{
  "d_model": 224,
  "n_experts": 128,
  "moe_layers": [1, 2, 3, 4, 5, 6, 7, 8, 9],
  "router_score": "softmax",
  "routed_scale": 11.5,
  "balance_loss": 0.0192,
  "vocab_size": 8192,
  "tie_embeddings": true,
  "beta1": 0.9,
  "batch_tokens": [32768, 65536, 131072, 262144],
  "seq_len": 512,
  "dataset": "wikipedia_en"
}
Below are experts of layer 3 (counted from 0) of a mixture-of-experts language model. Rows are named router (the router's row for the expert), up (a neuron's input weights, with its number), down (a neuron's output weights, with its number) and show model dimensions 0-223. Each number is 50 + 12 x the weight over its row's rms, rounded and kept within 0 to 99.
Before each expert's rows: "comes after" lists some tokens at least twice as common just before its tokens as in all text; "comes before" lists some tokens at least twice as common just after its tokens as in all text. This comes from a sample of Wikipedia text that the model never trained on. Tokens count by the router's weight.

# expert 100
comes after: ")", "4", "6", "5", "3", "7"
comes before: " ", " a", " and", " American", " an", " which"
router:25 43 38 60 38 53 58 61 33 45 63 61 55 25 35 38 54 67 44 55 43 46 44 45 45 43 65 41 39 47 47 57 59 34 29 46 30 43 31 42 52 63 33 55 63 31 42 44 48 79 62 53 39 54 26 41 72 59 60 58 45 51 52 48 47 39 69 40 41 50 56 47 15 43 45 57 53 60 45 60 31 39 44 39 44 47 34 34 40 62 45 63 48 36 56 59 37 58 55 66 46 39 14 61 72 62 57 46 72 39 67 41 66 57 49 35 39 54 54 62 61 43 57 41 52 41 64 58 53 54 47 42 33 51 58 76 53 50 54 20 52 58 64 51 20 68 37 63 49 62 57 49 45 67 38 30 44 39 44 40 46 48 59 31 54 19 42 47 54 54 52 61 31 52 54 57 49 41 59 39 32 55 61 51 52 58 58 47 39 45 44 39 62 31 44 33 42 24 41 61 37 49 56 63 70 38 49 60 55 73 60 37 55 44 58 35 52 56 70 48 60 44 71 44
up0:55 62 23 33 47 67 43 46 55 60 65 49 66 55 35 34 49 25 52 36 62 52 33 52 50 41 62 39 48 74 39 33 64 51 43 61 40 49 51 64 57 39 32 62 64 73 46 37 53 34 51 50 45 72 48 60 58 34 76 52 46 41 53 41 58 42 46 40 54 50 67 45 51 29 55 58 57 55 48 52 48 61 40 50 46 51 40 63 50 41 36 51 69 65 40 47 57 46 40 48 47 42 56 63 47 51 46 44 41 62 63 52 55 24 52 63 66 64 57 38 41 35 62 47 66 61 46 47 46 66 67 70 40 64 29 46 76 56 42 49 33 41 60 59 45 56 30 52 78 52 52 71 33 63 32 61 44 61 41 40 70 40 61 49 59 45 46 46 71 45 48 51 64 38 53 69 46 61 32 71 27 35 55 38 51 70 62 38 57 44 55 44 56 70 43 45 57 34 62 52 40 78 63 51 67 33 42 41 38 45 60 43 49 63 65 42 19 42 60 39 46 30 18 56
down0:69 54 35 24 39 58 39 53 47 67 75 45 43 50 37 33 74 39 25 38 49 61 66 47 52 52 52 48 59 63 39 54 56 36 62 51 38 46 66 57 48 59 51 72 72 51 39 48 62 66 29 29 62 38 59 50 57 47 55 52 52 36 29 62 35 50 52 69 58 49 52 59 42 47 45 70 48 40 52 65 51 35 51 52 54 50 47 49 26 57 51 42 61 36 66 62 47 36 58 31 68 54 28 45 49 35 71 36 46 40 48 79 53 49 43 41 48 69 46 46 53 64 35 43 67 56 63 40 38 55 59 49 52 57 35 45 51 62 42 47 58 47 35 81 46 64 60 51 59 43 70 66 44 41 52 44 27 45 68 46 46 53 55 52 65 47 69 75 51 63 39 52 48 71 55 42 32 31 43 47 34 69 59 42 48 62 43 58 50 54 43 43 40 59 50 45 53 55 37 47 60 55 49 44 69 47 65 06 57 39 77 66 42 51 50 57 57 55 20 33 46 65 61 44

# expert 96
comes after: ",", "2", "0", "4", "7", "5"
comes before: " ", "2", "1", " he", "gal", "List"
router:58 27 28 58 45 61 58 56 39 69 60 52 29 60 59 37 30 38 45 44 38 39 53 46 48 58 58 58 55 41 42 41 59 24 39 51 32 47 44 56 53 41 32 66 56 39 44 49 29 63 49 50 52 67 47 53 37 49 68 41 46 55 43 28 35 30 50 66 39 34 58 56 29 47 41 73 53 48 65 47 44 53 65 47 43 49 37 48 42 39 49 40 70 40 56 45 49 61 66 68 42 54 31 54 60 48 62 41 63 50 48 45 67 43 54 50 62 67 63 40 62 58 64 52 60 43 62 67 64 55 61 61 39 35 34 68 46 55 57 25 47 70 67 60 40 82 28 66 48 49 64 57 47 47 50 70 53 44 56 37 51 40 59 23 39 37 78 66 51 49 46 57 48 71 26 50 67 40 32 53 38 51 42 64 65 51 45 60 36 66 39 48 35 35 59 33 54 53 37 71 38 39 43 59 55 27 56 59 77 52 46 28 50 52 47 52 70 59 72 53 69 52 53 57
up0:49 45 46 54 63 43 37 39 38 42 44 60 34 41 57 46 64 80 36 57 47 35 67 55 47 57 42 41 61 59 64 52 53 44 30 41 43 61 49 73 59 52 50 48 51 24 59 33 55 69 71 48 58 41 55 44 36 59 55 67 27 48 25 47 47 48 65 48 35 35 50 64 41 70 60 61 34 57 65 51 65 57 76 56 50 41 15 44 48 52 26 51 62 61 27 43 68 51 39 32 36 48 42 35 29 47 60 44 48 26 52 32 52 50 45 46 56 32 46 38 57 49 25 50 60 63 51 57 44 58 32 52 52 36 52 34 53 62 35 38 52 39 58 54 42 52 50 41 47 62 43 56 49 40 67 61 40 57 24 68 23 39 40 46 39 60 73 51 67 67 44 39 56 77 51 30 60 53 51 49 54 40 43 43 76 70 50 50 68 55 41 37 70 34 56 37 64 54 49 50 52 63 49 37 43 62 26 54 45 48 38 40 65 45 48 39 37 61 32 45 46 53 70 53
down0:35 47 43 40 62 46 57 51 45 31 71 59 52 49 46 39 47 53 43 45 46 37 58 37 49 39 56 46 46 51 32 62 44 43 41 65 53 58 41 37 66 56 67 33 48 28 65 23 47 44 71 36 66 61 49 57 28 51 67 57 45 38 41 58 44 40 46 63 52 48 66 47 54 40 47 48 31 49 44 35 49 39 45 52 53 74 42 62 36 72 49 46 39 64 57 69 49 63 31 53 63 33 26 60 64 38 55 19 40 46 36 41 40 31 40 62 64 40 38 36 45 46 58 40 54 51 49 51 46 76 51 57 59 37 59 68 48 39 45 54 30 60 56 50 42 59 47 34 25 40 50 39 43 49 34 46 73 50 38 61 52 75 69 31 31 67 58 59 44 68 68 40 47 48 78 47 53 43 61 17 31 53 38 46 41 32 64 53 54 53 33 52 56 31 52 53 58 64 31 53 62 52 67 55 55 28 27 35 45 65 47 56 69 44 57 69 44 53 46 38 54 44 39 70

# expert 51
comes after: "|", " in", ",", " September", " October", " November"
comes before: "1", "2", "3", "4", "5", "6"
router:44 35 35 52 33 67 72 30 36 52 36 55 26 50 58 56 32 40 38 60 47 45 45 50 54 55 66 66 47 35 33 33 43 39 31 31 51 38 62 67 52 51 45 64 52 60 52 32 61 63 56 64 36 59 50 56 45 35 55 41 29 49 51 40 35 19 65 68 32 43 44 69 20 58 24 62 54 69 57 42 43 51 47 54 40 34 43 50 54 50 49 58 61 40 49 44 65 53 58 57 53 41 20 48 40 65 53 34 67 36 30 27 65 54 54 70 64 60 32 42 39 43 65 59 72 30 60 60 51 53 48 48 61 39 51 47 66 60 46 32 43 58 57 64 48 55 49 61 51 36 37 64 67 34 47 62 65 43 44 46 47 42 47 34 35 24 65 53 52 64 34 43 47 66 26 58 57 49 33 42 43 68 68 54 64 48 63 53 43 54 41 50 38 24 53 29 49 65 44 60 38 40 26 43 52 38 49 57 51 63 50 39 62 47 45 48 58 53 28 46 43 60 55 55
up0:69 44 48 30 58 27 48 56 34 62 63 61 42 47 62 44 51 53 52 51 57 46 43 62 41 30 46 55 57 49 44 56 59 38 45 45 51 29 46 64 53 23 44 56 66 48 65 08 58 56 62 59 51 45 52 68 27 60 34 29 38 29 40 32 43 45 59 66 53 37 64 57 50 42 59 65 46 51 69 60 34 58 56 52 60 62 37 68 46 53 37 38 50 62 52 46 59 40 60 44 37 36 50 62 15 32 51 48 61 42 49 55 43 59 44 61 65 45 49 50 67 32 55 38 59 59 50 52 70 66 54 83 50 40 31 35 57 45 55 60 48 59 88 48 57 58 61 55 74 54 55 57 59 50 67 68 60 36 47 44 38 39 65 55 55 50 77 64 59 73 48 48 55 55 42 49 45 59 47 58 31 46 48 49 50 67 59 58 61 55 41 30 58 42 55 33 53 55 37 44 46 41 41 39 44 55 48 67 48 51 51 26 47 64 72 78 65 66 63 56 49 32 33 49
down0:51 64 39 26 50 63 45 63 56 45 46 42 36 38 55 55 60 52 40 38 77 53 47 40 63 49 33 35 54 49 58 61 51 54 49 54 59 52 53 54 70 56 40 43 53 50 63 63 65 74 15 56 60 53 30 49 49 61 57 37 32 61 46 25 64 51 69 52 72 69 47 47 51 30 36 42 51 19 51 70 30 56 46 44 31 61 56 48 61 57 59 30 55 66 61 60 48 40 52 32 43 47 24 51 66 55 46 53 28 45 45 67 53 64 60 42 44 45 33 56 38 59 35 40 54 76 45 73 49 57 54 48 62 43 47 55 46 56 61 52 39 46 44 51 63 73 45 63 60 56 59 62 24 48 57 45 53 30 53 48 37 38 59 30 76 13 38 74 25 50 52 60 28 50 58 46 39 35 49 52 28 34 53 44 51 55 55 47 41 69 48 69 45 38 40 43 46 42 37 52 43 51 60 44 57 42 41 56 63 48 60 34 49 67 31 61 63 45 57 61 41 58 45 49

# expert 15
comes after: " |", "0", ".\n\n", "\n", ":", "°"
comes before: "1", "2", " |\n", " |", "3", "4"
router:31 36 35 46 26 50 65 50 45 34 46 53 35 48 63 58 17 56 51 34 74 45 54 36 62 48 58 42 44 39 53 47 55 53 46 59 29 63 29 38 52 49 34 47 49 70 35 28 37 61 40 46 41 62 38 47 41 62 50 33 30 57 43 48 46 06 30 58 43 41 61 38 22 36 54 36 61 62 32 31 53 41 54 39 50 54 47 51 51 52 53 57 37 23 38 36 61 41 37 33 43 49 25 43 44 50 36 35 52 37 43 26 61 57 30 31 43 45 61 40 41 42 52 29 25 46 58 36 42 42 56 46 55 36 60 46 58 58 47 33 45 62 38 41 23 41 48 46 54 44 58 39 30 58 56 39 41 71 51 21 49 60 37 42 52 20 45 42 38 44 53 38 39 57 20 56 43 55 46 57 48 64 40 46 49 47 48 54 49 45 42 42 29 32 33 33 42 54 41 49 59 61 37 40 63 33 44 49 49 49 49 37 48 52 58 31 55 43 53 47 57 50 51 49
up0:71 55 37 50 36 59 78 41 42 66 48 56 35 54 76 46 45 42 33 38 47 39 40 38 59 45 68 47 48 55 42 54 35 49 56 49 75 22 59 36 52 69 58 54 43 52 79 49 44 53 34 57 37 56 62 75 42 51 40 46 54 51 61 60 27 43 55 58 66 40 62 55 45 52 52 29 69 24 66 43 54 51 30 34 55 48 40 41 70 37 47 55 50 59 55 35 54 62 40 75 56 36 50 56 25 51 60 59 69 56 27 44 36 54 45 57 71 59 63 42 41 43 99 59 36 59 49 52 31 52 43 52 61 58 78 48 67 51 68 46 42 46 35 51 55 59 39 53 50 54 44 58 49 50 49 40 65 45 66 56 57 61 55 60 70 56 39 54 45 62 61 74 55 52 50 51 57 39 24 33 40 58 42 34 33 29 53 61 54 27 52 52 66 55 56 45 50 46 40 57 51 37 65 49 50 51 51 38 61 57 58 45 51 48 49 48 47 54 47 46 33 59 32 68
down0:51 54 68 56 44 33 48 51 51 54 53 49 60 46 37 84 39 47 77 58 26 61 28 54 40 52 44 71 56 42 53 32 52 43 41 44 61 44 42 57 46 44 63 45 56 47 62 70 63 43 39 58 62 38 50 52 48 25 30 47 45 48 56 51 51 57 32 53 49 41 59 54 51 57 43 50 45 90 26 45 41 48 41 47 66 50 58 61 34 59 55 51 57 65 43 67 61 57 45 67 47 40 09 39 49 49 56 32 55 51 48 48 57 39 58 66 60 27 58 66 37 57 44 49 54 47 34 44 52 34 59 56 46 42 41 26 52 60 46 28 62 35 39 49 60 50 60 65 46 55 38 74 58 58 47 52 27 38 38 59 65 38 48 63 60 43 46 18 60 42 41 48 41 68 29 57 38 63 50 41 55 51 54 47 51 66 43 46 31 56 59 34 66 66 50 61 40 44 69 51 38 57 66 40 45 49 60 56 30 44 23 71 23 59 45 59 54 41 39 28 40 69 35 35